Weights of a small mixture-of-experts language model, trained from scratch on English Wikipedia: width 256, 52.5M parameters.
Below are experts of layer 3 (counted from 0) of a mixture-of-experts language model. Rows are named router (the router's row for the expert), down (a neuron's output weights, with its number) and show model dimensions 0-255. Each number is 500 + 50 x the weight over its row's rms, rounded and kept within 0 to 999. Numbers have three digits each.
Before each expert's rows: a language model's description of what the expert responds to; "comes before" lists some tokens at least twice as common just after its tokens as in all text. This comes from a sample of Wikipedia text that the model never trained on. Tokens count by the router's weight.

# expert 53
What it handles: Non-leading digits
comes before: " | ", ".", "–", " |", "; ", ", "
router:471512499407484555537499552504502455474573445538536440514500616474511516540447440467577348527531528469577449466500428395457485527408470478568506521451507545564448602491491512496494535499448487587552449494511512477505494501398546520507454506497520470508508580388479513456517565500541504518506544529510449463473455480501400488531465543562472506414498474527527449492518539385529498484497433531565492523522640475534488552492504517571493535574524430539566510523500515600644455526387444450522562437493426573491556456507523523443501483437583576496466455410446505507491526513504438529497543617486468401416552603500547572470544486521601484551503513593381559526458552456509507490366539505482485565442481409537506475500569534487569471531532556440448479491479467472463467537398561
down1:500466471455475494531617611473520466376519501451543439464544534518461476554470549529511423509471516520422461532425421623488542547444512504442485481558550503557529569483502516560357550559484408526490492514520453498495534489522457539525533574450445546448511543553532601485505540504475358492539480498514521442414492484463513466510531476521457486508496531412594465478457512461440573465437525542441572497513419587486471569476447519546540590573508546535517491496402456465606597533475487562480481446553440502416439480460439459450497531381472454541552490524514527436491501532475489487554417561552497542440549583524561463478508426444571524540574562539526624461455464383404443454471481421514571565532528562532527554521505491456530564518460515455545408446464501523475508424578548
down2:525458443525500506504495509399462522481550489545501532495544534370485485509461545586558524436553493466559611576477517570446559566454564540543433443575402535417446488413505417499520460435404539375413429538453480520528499498578516524587469437548576513551466390524518413446487458433490550520516449538438474411519488501467543495580581571564512580494506583511549424540553540492586521469465556432431527484488522545519467546492497499420495527514489495505473506533581495414468482435506545450578520416549594431494454413526556468561513522512591518424487582637552534459548506608492423493486485524517493423558473436552469402462446461502593496486475509505498449515487502585581472418473491529430534507469445515412486522512552526439502481511482472451471497534511586483535526502484465
down3:444500522534445527403491485504529503441483501520467399485492452540514450527505470481474463558481514506569524510533548632446398526496516507654423509483532462513438551564499504535534509511430435394537473451492416404492491441473485515542531471605523479448554464476511548500438428523530555498488462546488381501502489524509485541519517580514467653527518518505616495522498487490503514405457554556541539462551557432525601460637450501475513440513444528493432439539501551418582473543480527463543518502444605538542506573523538405419562596487479497442516575466606575537505437445517610487474521530440470459529545526571508560576486546470518472458468478534471474497418520534458555517501467456474384579438445521470488538519470463464526465405600543457481543562449442512451488408439455
down4:483522514547542481498449456522459434483505435523560558542589529543508584508443449432520558405492571486500580461504542563562476478526567464420483496507507491458600601453444520485536544425521422492589482588420546456496457609517361454493465589452542487505522526513510437509409529509533526515528474428496492557501483448352499527575519436499492534562521494561479458493463488524530518559554522517549439507517432411483497484529438648528455563435453516401448540544547560522497525459435496452517452632441446504546444534411516520505501466498469567492506524473479506471388529607407496447627530584522532491483472430419584470487501435468557527505461491498530414520505540536516541444512501435520560505481456611460465477586516469469471458546438531523565452579447514479453527417539445
down5:453491406376452538487533497558529559579532529454444482509520560449578523531477478440533458544536489536425437445463460572375504480454442536508444538470502473467539396481523589460475528564451442419484502539494603484499556412401442487500466487556563592467525423404544517534495523459419538524547549502406506465559528505447469590472488515524487521471474453529642485425391495411504474490505473460405549604404562431434547489465447517469460627536575502606562534471530497484477552589500513546524491493569578513495439550516394445505532483461457479453508529508414489503579512504474475436495490531595440494541499520508465557575494467471536486505534546459496491479673511565583501539482477478569547483495534530485470431494552526502479526491557505498504449457492554544516489462452618
down6:537550473544415525526466522598590427505428530486580453493527517468519576479578552530430510526528480524581471425559486582524406545487469511490498491549481497554557442484518562483471462535543461484462533479491484418474472524566463479528502471592485514525518529489455476472451556507418569513434602478514439440538510484302561498508475492410470505552572432486409419474460486446471567467568358516581550444426547512626570521504466509422493453479499551506509432465487507499462549510507404574462437581538452526504493485538532440457424489397508365504502475408442453467627518501535554504475587513463517469535582502429546430535498458495561554560500531501498534497548493500571398590518485410487548528456623495524503514529519517515481550497556519495535431515475483409550481460545519
down7:572460493561508438423562527469490491405500458518577501492579536570497508531564627607444497415397528517580600651416508532439557422532518408460454479490409496532430493558554501449556512503448509455526460572524540560551552497482474504469519536469389594510543463503458461533482446443494463480435447526461549473539436542440475432454503366555459458543465453463523432538580548460521498463524518451515493446565498482538487522543475497407497486424530430528483455452519468578524562471436556569536496486546480500516504587557483486445503456542528489505597587478557511521548366523597571470570513462549420515528537502557478496507560489500531485483527537453505504459527495441530476485455510565492480495449514383523518472501475442393483543485490510531624407488449402558496523528450601
down8:585491483545450474525521527475525469511541542558454534557498519483404474550499566573490535492580513529492486534561558391434506375443577549457484489506415467506519546575516450521563562493496510482548589551478562521548388528510529466502472372552409471399448445548509497488485548459535500480570449479504546486469463509525518508481512407537524510526466530416422543507506445500507471509517574535577505508513506349552440478448484520526578538602496517491505446406518431432394448563449520627499533449494547490583565495461525491478477484407604536484523490462544397475493582557474511455511491537463511469570557571519593447403483513463681463474461530454437459496603511475572406476473508409542559449451500556542482530490503486430533531523466454496535492563450487460499426449459478
down9:545515527407421518509482521524397436562476496552591492560537460434501471444431460485491416474530467547496477500544449487458531535589458518479456523593472402556520631542523495459443467524519512491541606507531524505478382491526477443593473445493492486461440441460568374616496427458545468524468495546508592596508493467492504525444594462487498407583527484453446487468531494483474540467501446465510522502461515504525404542516608558531479584477544502557576505554471461508547507457523496507526412657526417447461474480516442516478591519492537503473387413419438482495466467547460564480517380602480505546543463503516469465461545592563520538498539519506630593524561457495513550540505499504501530507511490456472457498446554479428515490513523407459473406521509551605441495472502591
down10:543487475537486582493520517556456493471452486577431533523503407513527533500319486521565492453504521522468498518575476448486532485488477448471453508459464541489524503535483622556443456454477547492544502457447560563520587513565576508512500506473514416574473487410490516444393531454516479498454462382526585488483494496493483565552469490539586452437457558458482522470598544583498497481529488599602453573490405413516582486464506429502512546505421535548572458552526587519505540494502519471498439593497514584471480566516466476545523378496469461426508437542515471533500568515526456583480523437443563545465526450514442453475582512524474448502529545464610520360521579480508460412522463533543471512617451428497459497489447496470472503512448553486580583504429583457447546356435490
down11:505418487446509502550494538498468473446506525474453489498538498461515529508600431493608501483547514603483520515591428571508451483481482590513481520487475561531501581467498540489583437552525583529534503489454529485515429465510456535453535520394413561459512515453597443547533517463387470515531531464519524550619428523498484557412604461531516437490414460525518424614429497427449527460449438423567493426439511436519471451482409510460533491512501501522419424433468483509569506648453535478475494536498503484471596522525550518456430443708430511470473491484518539492485513436478475511557490408519485541536462473541458505560565448548475542653519541520575477467588480483565451510470431475518551527506423540489475569510472534553478467603504484565497471458471413430532507530444519
down12:560429469526411461496556515533521438510429517431520470531508472530607539413498478455465514516583531470476468507580452513559522490451481547510649443511473452491586420531543432496518529553498474590441425508518498477497474557515412531445469458495467527614489504516483610584364524460444491540572553481484476490528477606500548490570455570513458481447365527498399479462468530479522418392545523492516478541569609473405485408486484549608497485517626522465587559479524498519403470525535404517639472520506458390515469515528497535489502474482481533535405539460528511593406627484521460506470540562469532545492488535534507524512480423441529517519477439493487528467468450552540576546580458486463515497489479554524433488461549444500445491591476446418532503442519502507513468510455510
down13:474523441514473472491490483505572511596556515487455542482473578528570529528497470487468497499481506525434407485562498502531506628507438483607490470569535505485465498579423465460657451504597501490437484504472551564518528457592515498475464509501589454495507544436542492494523390566422519452508381534485496534505480414435432532555529568469497425506563497497483576480449544528568501480561474595489488389415530508525448513556509564455526502524511444464523492509582402530488496498544447489430490674437461412498481476519473486468522571501482462478432482474475508506524547448532367444478523444386505416587462506408502478523599530521429479514464530458498638499577509580453441502489459533469548482421479537523557529430581420462534528521592492565476501529610467454452515515503466
down14:509489492514684415503547529571505478437517596344481531454503450536527551531487506451484539488436507459411413516481560460472377476414439479527558474515435464475566498475500481481605498590517412521434552499479465558517523503533535508420527494531605572493381470484533397480414527543404483425562609472501480525500490553484486539494521474570524508465499516603468480474500458456478465462461536532524504495506463577509447525502403519517543575524386376519473534500550408528398576477506470466543506508555495536549474506405520504504469499605611523476497493487567469538558506362502452552504514537473465473539451580464507512538509537473313531550556470547457524436617485468549548499510505481503551425484470499524518504501535473530574487473497549512520489506510513466513543474530545
down15:481584500462523498511456510496474481446471518472494599526509483497552478478595457489483484540442550519495524513480533535475398377468464495550479496420570505506557560485602506521404442464447501447565555448471510538512528438392512459384522493408448490436489453454497533531437605554517566524417445446522549573587483498456479517503426469538460486398459465548573560463536459443516392484477549525571493529503522412512523631484512479448464534456399569448452414489492504508486413442541369490510496600600459447538486554554522461482464506611549541550551597477591488547460499565569597499515445501446498573505575473547454548472554483560447478485423532468542475521488442515543513519441478527484474502519514630486533547537450553493485442451492614513512495598555521470547421472537468
down16:612511594525431492481444585492475539388431470466442517482488498410526481586451382540413522329606445524542551474481492457542486461487475597467527618586625444453514429471519526445568476454502472492574463436545531508479517481517523486500500496506520502416585410508417496590520474437563537419454537444522451530438497486488508465490477412451481514600534485516530505426511486493498516571498507568443544491499529532546443550470565488517519465498539623429534538546433529435540518480472507616553544510548455498466427477499500506460488545536520497473494503481446437528526482532538496518547589449483505555503491406406487453542481481623471414526442474497541401542518549555497565441586506566480498444615575526530587513519482515484408428505471459482539431483569443501487507510503537
down17:526449445560606542483506435526444491535528566521556510543471546483562490455400565562478504533507508434522430442544445586545522452577462495451524441474490505507383471526449435566456596535488455502545465495459491536447547470528490504496487547519517441578537449514543524479626546494472539504559516552393539499423516446521508453460520480472503506553508568517523453519477482340407453431502513462507487427455553437506517506481593492436552555566512581492588502528515532552500479424474549484582560493469469467568500492609537556582556438518511541507559412542447518459471448512412416407511477495466449491495547447520411540506542457582510540414476654466411534477485451551464546465482453494528555455557487439555468522404469454411561489443472555516495553418470498560580551540562380

# expert 36
What it handles: Wiki headings and tables
comes before: "\n", "\n\n", " |  |  | ", ": ", "==", "andidate | Votes |"
router:423493520392389495561500496461394429488481487560508507539489514463444529504376543425549459536490534422562462533495552490481480540397485537568461508380501567487389457507457447541456555466474503530524502435445379539430500488503601501510512569443577474491496510513512384465522563392572543460566501514447462471498430509394420515531482497574482550500450443463586464625528547424513510586522454561526624544593483489522464588555570524539580463550408437490497466524495476488448455558518529537543501539489450511432557509491528538500491424469499594544447433453438553518427530514469479511578523504480412490457607511507533483456480537455507485522588518494501521531457497497459545533438564542490486518494500497573456501506525591496497481598550516508462562593418417472466557559535554
down1:489551461418604548494577430560461453477560512597534510502487431535481393544435491463479520473520484455452491469464523621481452422514555605495536470452487573357455496504529531507468480435496414450548492502450459508481530549535479482408564498553464562395457508552598467558462469481540450458483476571490474590566486580514448535449513473487561417443458531458434524505585487461610533519399463436544490468543572483568521556524497518494501432558448469501551554525501460476426501496570503469550497558461496547508492585512566490439458434584531409545414512525534554491518519432479518526465574535404409534510563392577440553551507502569475569502489450418524526486435504589478440605544447464502517506566568530518451466464454445594471469486439522501481567501526438550494519397537558
down2:469473475409505454474417414566507566497558487528465578424562638431413487550519469462636553536512553473543436479487377564540451427521517421513510442559473525471497513481613468525469479518470478426511602422488501505534491524580587457528435477474440422510456503534497500473492565463460473599483547499486427464532355505527442508481452534529476545524484525488465455503502518530484524423505500521489475572567592566523466532506531527458501467466535512526509456495429541406573473473446510492518557529597421497466416484569460460536563508582512489522519603461401464510518483517515457548515499429616531548549474359443482541494471554511458467471479510504508617518527538465506527485469551466586528622372478499500539540403579512485474548472464388542515477441542513513560438533536525
down3:551525529531435495436445504559490536465526495628504427535453601497452441507566461468501561517564375541403496563502478413487580401549497482488465472494519543478555475549473601504495530496507461518509494548552487513540556590449410522474546452550478453493435593613483537495511457509472463555522516483425465547523422527572491519417469459575486500570528475573539503526416449483443506499520520519484488427509503565536436515525515435508553468515629436515543491524453565483623511591560453594538513486400526475521502526453482447568479593490470505523533516530514667554363487445521445530533534485426629465456379484514404507480408467492430515579491578466430502502493461580504484487524457421528443520534541509473517504434461502555467502456442461525474483468426503523433510490418457
down4:413463450608515467533495516617421478491468568461502506530501468534543522508574462501514477502437444529461483587441548507521458483433469546533468553591494484439529506460455530463500479505649449411505463466463551425461493466489599486492500419552522583527530452378506467495527525457393506550515540443437525542553494482536497547474584540511518435527545484507505616428447550502511513541481469526414587471489517484458525441455473467602468567514529442405523484502419492444538479502467484470453395543587482541523470507529532425507549521483490522523483449519461494509529521396515518463540503459471454499416494554467473593445540556537486491503493533446459384565505466555638494446571507513510507546475626551440368601430526517563565535635590482379469502568535426485512479526504516
down5:455590531470525468635477517528507449580419509450519560529515477520481474418580446523524497486564542527535490397556466552436496535496520553517516412458456473533556467393444509515609550532526549424496515533549457569496470494460529523434466485454517443515526576529394523527470474475461447478424462474467448572492514590496580568529561406527436471423486534607483479454449421451545611460494524472430505474475486445569482489471529518469513587494507474579551512520480513490471495512441536591622519446485490418473510473555520432471540530411525490523593506459434506448412585538579451523514519480458428427489529510521548475479466508400453555551536504554568537594534519422509527496425501475477516492331500508458541659494486457543579422526454545458481521425424522466541562535538492
down6:466543424469590521470553501542514474551477480450442514474519374523495460401596471616481479462502513487472550564540449473591430620463489474416527524475531538439425507475447507500435531516469497454633431471470432588551441588530498522428449552503573488514468453515498491488505487499533509540427479547535517518514546570490383439516459570536526463554535478507476522605505467418496580427457515516483386561488474477465434533604494385507500485577471542446527467459553516577551462482478452467576551450498496491498512536516456551403422494571472404557579486477581474497561509524539480573495584472505558467424424550471537539404494461375479516489535490513549456462521526479535478583521539541491418484460510478481486469540583559421582485596433526555506461541536476565444513421488589
down7:519554392426501525489443570553529460451581556508519540431628495497565443542454501535478502479497523508483529433438579525495488524425538512537454539579457479469509516408477510482514441477522505426495586483429549528500416570495583500487506576391482474577545462500538343472500433546514410524589501528538476486556532499456448477611640508506431463514573556478460527491583486521408583622514478480578415509561470515570520512557463551465572500488523421461524436576485459398529513512469453507422603524559527600518467447538527531520512524563404482417582517431511489476547453470512448421452550494494507467469491533481483450406416493493438555558487478522526498500498492526445498528412423498437442465477530464444489476551456484473515548449521516442607536504498525582478572557525420
down8:564468437655579466429406509490467492492425541433476450574474462569426441523477493468484545465506571445378461559457567531571523472496497520475508539591546472532520442526476491517528455528415442527428452486467525515536503623463551394529404520506401568537530503467502502554584560485494502461443446468501414435434485580547554477495458444523442514528519498460411469483527529543494464509431473530578556460491448444526515476486419431470473487437622542428447373479585473565557466442466493420508532570455510573487502558606512516531445473595401531560594539460538489493499487537527496454551494519485492494594461560475460504440421461568491453455480498588499525531477581456490508515485542519559554519552587536566486501536413430536517510532575482635510554535532467504466504488468501
down9:477471424520458440424378637505476439468474534550577514485477495511563514507522451485511454505498533514450508544430490433544521457555548481513593561518613570399645477553480561599544453439550521619493446500460520508496444541434518512477484425428433512501444535558509597550527459557501501535541551417492455539376498509569495450435453493495546414480495487440429574487517607540534534433473568585489438526437486406559494477504504454553507472498584485551515448462478436497446570524572467561513531540426423446487441430536533439498462402546440473402531552481502520466509530458519547485466450446574525582493480496469456488481434583535502533431492496523482401532499551447579491457530601426475467565516520457532459564504495482571466457482566499510517446573565613537497493509498496
down10:448555379450548459552474456494500491541449458419516485488475533487542579461504596497394410532437505530464512491493564595466508370491531569483471493498538509409543503466590448473491404508485452548437471408517546587529486466460643544507475556460555516464477481542541489473397533580585451455439587463478561514507431513600450552549563456581533529472443439466468554461464554478460510548436421508536461494542414533509515458533494500567466487562539520458536517444515444531502487500505515482586531511507381455541508489595483510495460429415523474601500549482504481572504545576412542514467468455526476548433536506474550464595517574501577457442553524477486428461494431563417477492479571414481531584507587473538472415401529576505438475527465520562550536502523456555597544460467535
down11:513520467494398536360496426438560506591570575480477406549464441532460518456483350510533624471585526448476496516578476540609538519495511539515508536468510461552569523534409538512510469502459509505526612531508542521541402507479483466396479395569504450507478570516536575486520530466470432550494473511499484413532518643549400421499485558551492515517502529433436483430550547422457489508523567498563483519443491545479616489543459423528521475508573501559516513566428498506565501543474444542456440521490441508544456512464533553551534416525539502464521457503498495531524451543430539454384518463519495503493496553485482490431462441487483471480381494438551553549460460398541413535464601447549606525552463522481534491577437472564500526431517541517518397475512498421588484490500552
down12:506434523546563483540500461525508452569460551527564563486583591485479457414540457506490426495523419492544470566456509518492500563449525446474462582515429594466571498464498461506467616441451435464401499578480463523350531392516500531451488499439518522456496507423521529455558558419495526487517549583373450628456531474489490643472513540488463487539575457488412524458451353419555551483474480483478536413467507526484522477551570580481480481571515569506540503397579509539514562492471559594346418484565528533494467549495482522491399444510507572497438533512559496462573504479543560452511426486550489534514504528464528442567489557501427482509540495500489581508529487468464525461514528564511549469475434466451569499486453544504467476567455469606542426467479532555504565491445490
down13:536412547473454453432408439485423568511497551485514469539504572525466492480506489507501524512457518449497493489409470607445518561523483534398540434475523540554479537521438449526377491526541572431525574485528523481519508398428513514513526632418449544544472517467562499476496492455472547421473432543491485624488486517481536465519626553518520519469431471498443494562508466496535477472647450546527487512500500558474551589473471479431477460528492509574496377514510490559580449507523591537494504469516478490575368545553412517558465534485536412520509425440520499574462417524487467459558474481401533572523580521527522506369466487533457447598502461557455540488553522489495377589564375559503543440466563485602478557503488506551555530501453443458525507511502539420462491554476548
down14:426611515505499467507521503487537519501472457510486500549462474599491486579535518544544468511497531532493480401611492565562545461514378555508489519532473411480504457404501520481477556424591528535383508472532494438511482503453504540569600463519533477551470488498428395572504482481557548534558467534451403406436514509417573555626538507495564495472419447602516590502522429503534425470461486458572543530578532525509560436533602433562437516501476521495458365517500503525514524471458570433556511551517430515386512540509495499563514490519489570524489487546511494531450461507491560470551448532565453574563517445465508436428512502429476438487457433478551506541499433551557480553492495565429439549508573443516528597449489562346436523467438500471447467531454484478388519483560442
down15:417497503621487474538585544580562478572533546504439459479519468528526539534531512489515497492477525428609489345510442461517446439469483449545561468532312493440547473582534540500481532506488464493548559421534450389443490436478623520469506459466476571503488454523539514472453569497475512473482582524536527561460579529560582473598488538443506536500470559444471432496439549424458487515465548479500532458471511456397521524469511552545370501490521559508506516459559519576527504543499578545554522481469586380447495523537459554470446483533487622453555527427544440441492473477530486483488593556523486516525535486447515434520604499509534530556494453482488377522469466513417494495568455559361492493510455495489462539535383584504566398507522504531494458449487454452464548480551512
down16:582615446481481522402473529463567583504501510502464505433453552580554517632457502499507479530518400412542549556479532470512521585509465495411456464547559485411442529502404514533515506484587487567508536468461449480418423475466517399587551525465502439476441420634467555540595503510439462539493458495534449521460450484460533533399498476448540550518675513443429535529535529540495432466523422407488500584497538519420441459512493528500471481528461450397438456497464553488590409556437482425492540471469522456489416432472517591482510475467566568589424506587546489459503468490509597463483430482530498506532496533487591467490464501548540571547450477520456473468514469489472529521548496575545425562494508578456505488531555419513519558542532501584489503561501447542551540461467561
down17:511490505512506513527481480514490433604389523524523471516531479489477517510539495470382577445485472601478486536486577515428580508439507521530469514369453471543514451502428489482423616530471552556517517637495455535481451538503470547378482531514536476477476446525402528452486503524527547496516469498444553528525552471512517482465495543384426492520453520533439462486469535572476564473411551388420490484547498568427523551540587538497483455532584497502542508458474544456447536441491606454474516541548523500440433475472434482585519559539512495487355564560445553543463421450608482537481502442528459509497493446503450488480566634494412609478517513445551568573623381575558492457453498547509524439517488550568542491543469502466530460408411448483513517521466501531477454578553536

# expert 62
What it handles: Table cell pipes
comes before: "\n", " MP", " ·", "et ", " x", " Mount"
router:455478501427469519566512526443511467529543457522562385555507507502513528534431545381537503486539522386558489535478551486489541464485546510631483489491438474537377521538496479497467553500460374585525496494393385405437541516498559532522463584367509476467490523504470386359483503410612462417484549479409459415491465458393378434492480519571497526454485456491523523614546513520484501538552496537493567543515513529473466489497511560582525521532470398449522532495470488537528512617482449442549533512459491544467483519496478544429445564484517532489456445488453502580425534566474492532485517548430504488386518510487487552468495515456533519555475511494477475600423560484456479502530568599538596571539543469613489523563518595514534448500499511523481511510517470463419540495538498
down1:391515515531459438517451629470501564534503504433484473496514546531514521525510621469416502474487385499484466464447496474517447564528528517597554455523419527424474540451485492467552555483538492448472453493452531512496518472540461498536576556387556482499445392578453383465450378459450557498578515427507480511528566460514534516505417530562533512493462455586522532545538539508618579435500425447531497499525491501516516531545501416494583510478589530443467530410486430502461458513474534492491538512472462558455527556500482436528468443733627484484428611490369538430503493537480481504505552576528522548490502518544434462482523528468509535500464515659477482545490499512531497407542549491455457527526544512510468490507439577463475437470459488492452513571501532546450431475535538
down2:427509483415438473571481515476475496496454569427580607513550467532558527533500495430468444498424550470537503489543528558520517511574489536507526394461546434556539488505494547539576519484519484473549519474490546506461517553558528576553536503445623547534381388476529515547501425512507507478569493500494579574502431437604500382474573410390555555530448456531494524433495499464549430469516518528424459472401500432552477570548526618442544536470494538502545524415513463524419569482493473592548543519495487526507536530531425542593417559499601506514488477523480430478400478501472375506547514500499517406412488418455479568434521454415451458533499505529565516405464509550554502495575513512473413572417492580542447519577523480516523495479389529422479498509470435543516497467523462
down3:491586480513525448625525490454467487577480555441437505556523479500475358549514557444526481608535543525492544464498513432441487545537557589484536516463537508544549487558585475534520513540513454487547415485450469558393474468534381499570511515494501433513416476564615433566463567428442508529514457506472494522433544580479529555465568539620507429402456478538545428547405576482494463502520513466458497501492581530472473461518572575424464535552519610500450488540384459459470447435460426560514547470536477491515491533468474535594502484585508547476513517475461501524436360464523544502552517506450503486460501564546460505522539495461487535430517392441551477527501492566540588472531540468462543528517447452456523440591393518498433506363420531540493518516467585429528439497451487
down4:468526589586443433476553488520519494473506526546439524532552502472543468553520443558576560429494541488575562463488494535430543548478487529488460446408520399537435489505478476454502484528431569440467444490540530503726494457496442573475404501397484505508537527538535449454505423466499472477545492509499490518432440586507544643438549418462471474372482471441475491479567447484512458596561498500477502453510517567498457477544432478546488474498423483481440556463522497497595500525417534441439509495570637436535473524477444500491504495528544483468555422549585409503592495399551503553510529486499503469441506514576522532571538554514488513567505526502438499467644536540528497533508497594517509457408530443560538467436519516516510489540488471438490575391424488521542488581439425
down5:469477522573386453510416523590426526445547576529558408428454477494519518492525520506499449506492452444534556480572408536508583529626485522564525554436472463574464476491534505482610560508540452468513517421529456486535479492584465475541409460497517502514508453412425501490552586476574494488431577457531648529534515435514487435518449513444569511555409456450445483457593486490518444486512591545479434421457596461431625517317502483614468525488446420557506618497518475550462544515544553495471504521484516502531540446488489564447464473553542451541551528544546507541552514455462455470448455516571492461467503445472449505472537475421462556547404473499474499524527469455518502512514530590528471568441589526512549534490458505468449499480443557459610535517424493453507461526528422
down6:475519463462496450499476566567532487481529528421480586428538437494509490601433468445452457523477488472496453539553580458540451574554466533532531424602538494523444493482539463587506442574499442498409535508484476477459467468589466464495493544511511537535467465451483546528395553506618512471544390483515500588503470567429489457555475454432432497355468514463474477395470537592524560457427479525438455438557548537420570519426511542439494576497539498498480482515515478433383425538477447555507549555499469557570516529462588453515407488562508496615520564533449505552471538457525353516461461534507639467507494496391518496489521478479442465487473501503421552476578578541535539503555623455573485588457519499540524465558456502542502435559496481630502510508518494494506457466568505
down7:512460486531522450406501416521498392553469530400450511570541502537478505526522517512523527627556514574518441536565510561485530527524555531562397441611534462501527570528490479519436451541572500522510527461581558487461494450465560431513465433440552498533488507571510497484531412510508474571479645539490473474456419486422573501499412515440510501500569418496505457512412571527536382467536420548443553520487476524534420579512471458417520539463434538520524470552402491506550517466437516495478448629396506497357503516497441546508602505520577517404516480497491442539525505556529512425512481542432480576520474469404510500501538449529476520521452447630561464430487448462591450465561550433437405463445520525495520448529457563474500520453544540455479493548540595559514519468540534
down8:418550538433599486460530490496522499566537488629409502529540478529448553579473481570545471507415490494505595486467554545497514551536458547527469527491560468541532482452454509510512511456475574491576501441494568471552528501435465438501557497486448515533528470466464542519517447471421505530432527507507436488561570536410550588490570529545492500454556493423518559582483453490593356419476446482576477523489521577452428466497475445470423504601484539476501571492459444502474480536523533490512448439413488427502558537585636597468399422523525522443541501493505507541518460502494519439515572447453498636516576515502496442515518524412532524490431549519546484651479526480393457497480546533549521462515418404513426404443474533371453520476551389444509438547496539495534454507514494
down9:511428515497474494579559460538512580541475509424613417490461567514515537499527456464390472543539470497437515521527507473502523581412478456515545443523501441579465533437494456433523489653436407477517467493498449465457491536520540581612525557428445578423525434572583512409437455447526566463546482470538490581436533493573457395480594545527528393541534450492513566550541493423498596348483506568531529491521513568445531476482508537505523428534527541516538545573444464441443491535491475444502573536580597551562499487525489505507419493465581484480474427468510552481499467462535487494563453476488522477451436487429573486546571501505468488545465508438441458524483580467432510410541442493558596467532442536503467531471444566549415463486382530414468557571527530481491535505543478
down10:489485411554495487511427437533531518531465491452482535496524417458451447425499482487527490516588418486485512526396497464433540598581479517427473488492464482466541456549542498580501558489580535414514526515563459481482554594527563382576448406501468501620519619524457544518561568531586513513455385383568469525447535530506513520516522493534505572442488547442451571476438433522505440542435471522444654525477584589554479494367507431577561495531506593407569525526454539407558473547513513468521518461404472521527565467518463541552514538507501431470464543516436582515531473454521458444593506417414474538528369468456500473487546450498508563537448382498572510538522507559474522522534452512461465472457481435448531492473527543534503458487489510524494548501474519448478560545478557
down11:534466494411482490578555533493496453527487447509453456543464531452450425527489534470545584566554505492434543462520489491460428594520494566561495459441521484450526433440418548468453549477523505559561501578437506620422489406433505514492533468504519455473537555602587525528454412387501507474544564467482451481481514460479515546467507522531515496467440540429559514561466567544546459537544443507401481490419525432562523422485524512555510434514479502486591512459314526516588577543511500503466540568478496563421544537485520531522490430607503468530416575451473507482486419564452458513603481479435456572475431531542580515598450424540507514458516500506478450459462451551449509557449528448381466510417523433504447519574463541575487545561560515495460499586634572468499560461515509
down12:521474547520467512590514542440449446513442513467506402535442443520450433448555539521542458557438451495548487468580406499495474530509562599555456552450494471522446420496549499489554597504432503510374599478511412345590469485563421449453582574597505456540494558425489513605487586558535539575570536482412525459501463459474504512600534382572593563542538543512503516575465482502509445479458496428483608511493456411551509459541425460507462499464437463528491546444515516538549523511473487559458548492391489458485467516466496512480485527578475467555428588454505500541486500597553434553463599522348503482461520438476482544552423526543516501517529521573471435558509506548481533512481426526518518489513493509549475505448505476524454439535416502506527564529501383452479472474545514
down13:439441576510509544469534464390497517590434330474370453510537522636439475502553630501467534501449452531530470419479556561521418490525526454493544478424474486513461454498522527501450417544538513605538561533580499593473462483440512571489478523583534556430518491518510577445529510530442562493514511434469473456486531543467532523503516519517565582482448556505513404556447490528478485549499464396524522444597496585573482477498522470469466467510524523495535488393556507502457463459449549457508554504513546479453595459551457483501513461422525525452383473502516527588465547563576474485479601440461452482360568484453481424393453503506415580517438491491531435522526511541562454529535451526488484459531575510534471514480473517477460491533450495534531508462566513486499526515691517
down14:490451524490514517603502549522545528518450619375584388550491448507560583492552489509414533541453372503473525478528517549433506496505460457527525519519453557555467498465468484497530554387512482515505483488542499528406563472531470521538477478498463446447473474445525530535536443486522481457495556583543475487487579470430523353509454576500524482525473548507404527485568514581532559378566569458468424555461529544467442538488453482477411482556659536451517438409545486492534537479529354501451489500515415512586442510446513533516418437619457408581389493464507418534455410498484516574458435594526492465547490556506542506495521547461451471520564534516544542516587504494513541521569450502493555467535533498466479572530549510464487509441488553491492499554499474396590449451513540
down15:513630486561478503540581566490430514446475537431409433488551508515529526572462563516524477549493470491508438486529450525501554483393563523535568520497490512488542521432374518519462510571483521540479463579420485453476476555534431595506480581470528485500542446474468420514446439512513468463517444474530448510527486485468514543497595447468510534475505474479427519468510481490467478587465535374425494556448488474478524495452640627502433390476476480576497493506528555543470518570604604516527510416537488427543463527525591523463511506513514501494587473479458519479505484519440492499553471401527431563579523524507445507435499492500455499391455342531583639455588543545451524508455586585404485470473546524443587514490505436532554398475569506542475518539470445459511449549428495
down16:443432509436530478478453508530616434500420500519503496500463486489556497434456465503443581556416443480439421540508483438431536431573453527535491502588414531531543557480517521460516493545558590545478482499459550408473445483545526470565455522459602529468446540442509580449509476501431465477470530576506518473463562566444551444513568510636524419547531448419566547526536454505537530519478535460520503461544538506514449493546570497529548509549410425407461499540583501506459546452578513526584570630459494494485574414530490483516463448487487611496486486503440486428495465391485576433522400486436521558527434458553478504501581483529596489466498463454553471487494543606496522485541472421484557622492452482452497433494482473421428542472581473543450532539486662473565462536475447
down17:401611529484505598488579543412476574566461444467535480499511520544494489515558522477496465596559461597409471367511475521525466400440488448580550440484485519414558548473462503494580523433426574439519562484456531556558504518497466560508540565489465403561498541511530508524432455471473472506490421538524486472420566546489408513481601491473460588564536525492505558561541469507474550480580466487453485454420436473488474421444516499467488509537500495495556495457450618508516534547633560486420512462490480410487515489471450388484520457524416603427414524477565535536468475496579500438515512497430510490521525480550530575537501444484504452610509499460502506530643402411497505467553449506455507566449504510508436475556424510583425455543459500508572527487488469482591484517505592